config.toml
num_hidden_layers = 9
hidden_size = 384
n_experts = 64
experts_per_token = 6
d_expert = 64
d_shared_expert = 0
hidden_act = "geglu"
moe_layers = [1, 2, 3, 4, 5, 6, 7, 8]
router_score = "sigmoid"
normalize_top_k = true
routed_scale = 1.0
balance_loss = 0.000977
balance_bias = true
init_std_router = 0.0149
lr_router = 0.00206
vocab_size = 51237
norm = "rmsnorm"
norm_eps = 1e-06
tie_word_embeddings = "early"
optimizer = "adamw"
learning_rate = 0.00126
beta1 = 0.9
beta2 = 0.95
max_grad_norm = 1.0
batch_tokens = [131072, 262144, 524288]
max_seq_len = 1024
train_tokens = 740100000
max_steps = 2739
dataset = "wikipedia_en"
Below are experts of layer 4 (counted from 0) of a mixture-of-experts language model. Rows are named gate (a neuron's input weights, with its number), up (a neuron's input weights, with its number) and show model dimensions 128-255. Each number is 128 + 32 x the weight over its row's rms, rounded and kept within 0 to 255. Numbers have three digits each.
Before each expert's rows: a language model's description of what the expert responds to. This comes from a sample of Wikipedia text that the model never trained on.

# expert 22
Head nouns of phrases. Head nouns ending multiword names or noun phrases, such as Atlantic Ocean, World War, film, television, Railway, ghost town.
gate0:080100127109155124119084130111108086159144126104123127106110106094071157154108074105120124139092129146128117089099154082155119120087215119082077090198170090124162130073120132129127096129065142122047138130129126099141117093080170206187193160125096171106104194103087194087106129110175179099138109163077141136118059110138146091114120103112189090121099146115081074165147102160139118147131
up0:145090140117083088116070118218148078143127046113111117168137197153149162101141096140113159101115110109077125126133152151080104190130107113114127180113186114107140106142136096122130177161155145134157157082144161154115159089089141115075135139095065120148159122137150113137144104159124140131116143110137133135141088135109103170099117144096188141101134089126077132149132137053157141091131
gate1:132130088149138159139076123131099162129072137150100172117128156160107108146096054157080139131106080152116109149099163169130118086102129157153087104145170097082107217152139134169150155196116156118038154140070071100093089057144134131119084149111120081128077104150109102111102141093129144179150102094095109109076188108129183145143140144072145117120136104141160109107070172129124149113149
up1:193155105124084100179088108109139136172237151095151082109140158115131157138124152128112099147163099139108115081113089143073073107060115075135145096140116137140153169127073157110151113106118162165105088127170104133085098132130080128158118124159054043131170133119116162105145137142135145137207040128111176134133116179117114106160174172148144042128098096144104072103140078159095207161178
gate2:107155130136133177117148138180186109137188123174161156099108165139180117154120134163112098168086091101097109079171098115145025079105100066101132139110124111134116053111141162157193162102174121177130147143141120118144075082117190096110141115113114124183113141125167124113188154152108105162119143164198156107170153099122170153107177110107083134121168127137118110096163113148153124076072
up2:142105140084106101096147132186090132139111034103099142146144118101104171118120129096150147130130115109086135160133157167168148150177126125118147092079120138084147142132131117182168190109136144139129100073141144132181164131094170160083121160103152121133207119153113119145143115120062113117148107106086142107132099104150140163103093116150135177173105084144141227120181109158212125053171
gate3:075108159140095106130208047122052069117120131149160145157086153111121145172179156135101127123128118137103162138150101193105123133156116154183109071130156132152164122095176135165047126075134111124136162129134126127081082129175108205107094129134134168086151094180137115160152144160087191092133166104137129098118164121111166133135119101157101165167136146109149111177071160146183152002175
up3:143149134180176173136174109138104106115129115173148109154074107097102138109118184124123172143054159124119148091140149112089133173169140101124100069180089151183161110153117127134120130145149108126173110079164125143072108096216157119171105154189119106013089134109122155119157134076134161106089172108211161075161083170136106110153137154109100132154077100133137087124132138110141195109158
gate4:152150179071121121127124174187101122114117078118145118146089114094136119114148110059207080138103176126117159142128108127096149134174090098106161144113089201122080128097139095159154147162131137122144144054145123187084119134101070098121162135133069114090180125139152158187152137167148085139119121128110145112071086087169154110079127173213157143107105105113169127175128122088147140118065
up4:133100180069127121143143203191086131117101102173194133189151116107149129121084071131148114153092195095103092129076103083085133152165117086088186141145129135120143163085159131173149135156141124134157120086109128136086149169137100113089181120126135106106136108115121152150113140138098164135141093134095135092115105114135176129131134206225067145103123082109146155142150108077120172105078
gate5:141162095148118159150143136151130078099124097126146097147139159114054137173118118115090148099107112113117125108174155120125097150142098102096131110154207071181121092141120157139096207131202128111065197113074154192095091147190148121132059147135118130140080126187100156128151137083173123142088137109136141099197109130115175101069121148133176133122100167078136140095092152060083101055126
up5:108170132219149187112109093152204089135079122138167071174139089131118156162100084141065109162085153128156176116153159127117056160112142167148155125203209141163144126093116150201111135184148084104079182052098089200137125185164155084090104113132102115124074140151142122137147129153205130129140162115114178083172132089123169148125149164122158082116074112103150126084115134117137123158112
gate6:063117070140157127109162153153135116106136150082181098207078124025161142106088137108126182135058078180100132134105133161070134170137113114131115120139073106129108148086052124097153129124095137103127108118124116117146093097145176118129097111107164168105133182087128173095134118122098092124141188115200179130120076104148136088199140102131109132128098105142141124123138122101129088170152
up6:200121186128100095162148217191157094136153080113209075121152136166140121141121162100127112132138108180143124113169148117139166157154138040125179153113102137128119057108115134168145204127139180094123119084152105108082129124096133194079195170118124117106162081134110104199121138156103091144126103098133147080153124118119141113126193131169112050120150113175123132132160159134133205180132

# expert 39
Main clause verbs. Past and perfect verbs following a subject in narrative prose, such as became, played, served, has, had, died, debuted.
gate2:067162106157129073128085108120163119119158132041073071144099156146132114056120106085148139098117099138131073065101092144061080142146123130078123100154113066133120111184156127131101201138166121097119074095047159169138110141131092155125038157118145132088141124107122148109148140104139159128101171178131157168109113128171134111098144129122136056107085122142150123118082086094093124138107
up2:199156119160119172155075178105134153157203112118125135183147162173178090078139129082126033078125131108186098118068126084120117118202080144143101117123141129126119109111091127138119146157121126084131157154079160091132123115139105090118110141161104087137150151113194166141117141104173134133151057154146143161143174138117106108168091150082179128107100153132102159085194132083108118127125
gate3:154077101152113179114065090142121104192135117107092082170135101105104174113125159151185171135124120087164162117131116133158100124073135169199171195068124173095085153128082171094110121086078110152157189137104126125138150170164148124169057130123130138135109082108064150047107108110178190103129122147066121129198124123118120087137141108127116134116118203089208121192144130145090155078153
up3:110135155141140095103191142070178115151145157113100119133106184129155105080122165141098190092107154147173138116135174104175139106185161137147091115202135164134166102103112137105122142131170121155167198102104109123077139128109159100085179119132133122074125128146154120182106164132115061134120076169132126119086135143133176138117176119090110153166121154108118126102126111077147044107072
gate4:180110103121111098059143108126105136129142131077111104140053144104152177158112079085110117123174149160119102103144179180140131098129155147157089160128155185107148047143193142109161145135073083105146108137118157122063148124173196153140117138125137166131118112141139167121146122068160178101134206155123116163191132106096128114133091148157114128101124149178089166132089117149143114117166
up4:120171106120125134147110117103110124121133110168168094111171132157116160125127146099082207091082121126159100178111177165167152173125110117074048145142055135109082178130126143126083113149126129181101174112161099135196097108121096098156122127109106124174095155132104116133092173131158085168125067112150053097068103124094170165087148137108162112190150119112140088144151156130107155153136
gate5:191178134112136130159099139132151159174146198130094143100124148177158022117146158109145138066088061151204144153136138156173130097137156143186112130157120170201105125159093153150092099130115119158131198180117136100129132136100111071063082145077097160110095130118151073134099099101099203156164064138098094096148129189142100135112176164108119120125112157164123154135145174107138135176108
up5:105148105141143137148156130115141094121147101146107118102103099147119171152147133138071110077136148142069172093122150136168136139068090097128157109154179129145127121078187089138141126109164149084130124056129069151093125183178107176130164114116138103136125173196072169127151153098152110089159130103084124149083110095106136158142070035138106126169129152121139129127119131162156181079163
gate6:154121156098143080128137099132143143089109126124114099120102070133164142162136167091176135129141136089100137128131084154110174113084139131058077117173114148161093111095083103093145127183116118151163145147119116113146122077167114161183104145168139137119106115089074130126158100112149111098111135143179150131106081057079128121124181198094164131093117119140110153080108115129127128119145
up6:131136091137141151093082161156131199167122075185160178118139193117107089100088149044092092164103084169138128134092168143173130124140101110071110120090106178151155145113095054142143127138138111082157108149107162117118112102094186147134160134157162107097131155131114151123123111144120089146176124110094078147104084110128103154150152189145092139076144111111109073135116098095143106086120
gate7:139129202153183213120148059115100090134164127120109105138092046130120133170120127141115111112115130017158097148134142124158112059058167112195151133174065070168094164141113110167086139149077111144084154115098111154120154140180127173193113101157103146153069196141085147070147149136145153125162111133103099154111153126124083080053099156129159120113140137145126128108085123127141105046133
up7:094113133121083116181097091097137119124113144140147105108173141129107150134113104084126081164131111069143130107146104078165136086095114073188184110172123103172152179100126107166154083196138132129108063085115094095098097138187125215152085088133163113123074189139078067140107117115157166117125074113168122171103119200146135082119094115148094115130134130196119113161069114137092124179146
gate8:117176134125137126116120143095108136063118154110081062187080101106123130153124087113113144155125121124129113136160119162154146058146171095139121157171106135120097169133079104044069178129081086127160070181168109162144127130146153126157176122096127079120132098103156168147121093155117118164127138132047136153110145130157103139097160182150157126094163160121113128134104095137151144088064
up8:134053077145176120078086141111136106140135163155167100096063077087125093133158082158118126116101181154131120120089160155123105114094144101102175114122145104094148117194108186117162100092154117089106135078053116166135133102112152129155122059145149124116139106116107079157209105022123128126132048130161142133139156156111109104111121142156159140097133130098132125097108141097142154081106

# expert 7
Institution and award nouns. Head nouns closing names of places, events and honours, such as School, Award, Arena, Museum, Street, Cup, often in tables.
gate2:079091141099123135083087100159193144145126162159149112160128165157156120060128105116127149126073111177091114124160120171155130107163079094137117069213124072121163151134095087160139133103124119109157143162131081059145076125150100081112078136135124159085103075118139167140148140112152177099139110118067121136085104118119160118182128132072127079125134133140101042134185121092105172155159
up2:172130068106100107074105152126202100147141125137090086133118147063184160120176201107116163111097096152113122085119124151130143079149099103138160094097140087112141127147129090124106136104184156072151164129171078168178171070094116051107112155082111107125079127139192141143075071143159123124101128127169175114124100120120109122106160168103144164162122194170127136096087131103114168145098
gate3:097128142158170139125172159148109135108115103137097113164154135095143176172110073102132104067139150121062099122116103170087142095167157122102160128154140136166175123109103159155218157168146104179099169134118116132132142136133123164108169098123157055121147099159121101126106098094130158167193152125136115191078104164101146145163097111118143123179112095130158193120202139086117141111149
up3:138170160104084114162092151130079153131142182140167186099100066184122149135123169200121115125147107153204176080214153106178127131082095109153146096111163089121094078174165116155084135133067147150128070118107166181143144133154145111134103177080134120135150152177177105128126193135069077140075069121128145059105174115172102124062134051148132175115128117116100116142090190124134101085106
gate4:115140165093114109110107118129159129113152127145095097121129146131083149136118081135138118166129088186117143126089129120130086129143142174148080159136099137161117106151084147192176153188126126044140182105174099117126118098163138137131147162126136156102094124144102110096095170134150173121083115116158128124133157110099133104216099147142107149105126086116147114081161187108172076078148
up4:135112136164145079130166132102144098167141147122128178088105116198137105173120111103121083121158126116179085147135171111110120143134097130149151086119114125139134134134149089091105058093128145190121133158161148167230153113139092134086068107127174101143151113146169129086142096129133107179170109085103113102181128103168163114098123120146158129234120121177156157151158142185124131167074
gate5:116120142096108155121118118224112149100137153155069053106170125158096083139059110139150084151096102158091163107150115072106093135064147194143103175194110122146121130066070146098113072176166107103174129168102086111111138134156071154107162111143089101091099106123132142129114176146172148106133143157139141169064134213135152122130129133140115084129140122106141117124115125141102218133116
up5:125126105133116106148128146088145124162193110136129181145147129119124110134147065114170101148176051084146118122102120136092138100158138120171138101094106093096100111152092150107178135118205112140053176110091180104063079175146120139138044087131131089140122081138171046121121136095152143145092147174121087170172143142121124069117147160122157159077117141137184173102161105114044113079105
gate6:117133173138152130161147123123163132148121173173113147111107127186145088148140137089119097130112136103129119088206144111136113075075114152098127108131156109143163116127149181152149114080119134166124180152122136083127080164098143124109127122128084146124072099104141154105137106139131184140125131151126123144047100119130163128034108120095145127090124142126126075100191134150094126098150
up6:146092135133164200132094157129163098109167139137102108186144103142170075146200176086166169152101133076122135164172169147125090105099112132128124176089166133123142123122120119143140099142178106134155130165118162113093126122104088110169128116129121151139149108113203092146144139166086105122197135148126139115094209149146139114090142150108057153107144086152118079123170084063148148069109
gate7:156153175075122195137105143108192154105179106120100098080179122159144089169110166107137117183131157060134095151114079097148092162120110146159123135135153129131155083124105129071141065158162117062154157128132128100170147138145110197152089170080105086119166133124064187128155149129156115062180167115135138053143168131079095146122105146133153140092140118154164103201111141150164134159168
up7:149148071146090082119183154128113089144123120125186159136149148122126173116113104152156087134166092145124091157117124163094167122112152082107127150062144128145085131112111112153071184130076122163136079155089171139118088117145103127120111124198178149161080166120125120121139150108089143144091092166117123132081116100192116129090117088160060103129145141110120158133168146138086106049116
gate8:129087151138165123106091110148179170135185104113149154140137187136166111112129153096102161145100093063128073146093081083146135124156122125120108079200133167090124121103116148177138066134183131126151177111159114085077135104144132115099124103120114111123085117124147074131111105144191165118126175098158121123109110160164178118171149155134079091146148140182130076152142153111099088147151
up8:126130136148143100136157209122142103101136155145146138160131093112153133122126074157091152054132129104135092143127119069143108063132165102144111103151182176106135061123082091192143138143173107154100115102084114131052112093125093101125133162079140108139116109157224083133151166116159105155108071150126131142173167181181093114127162166110074104145159131132134188114142167128096136089097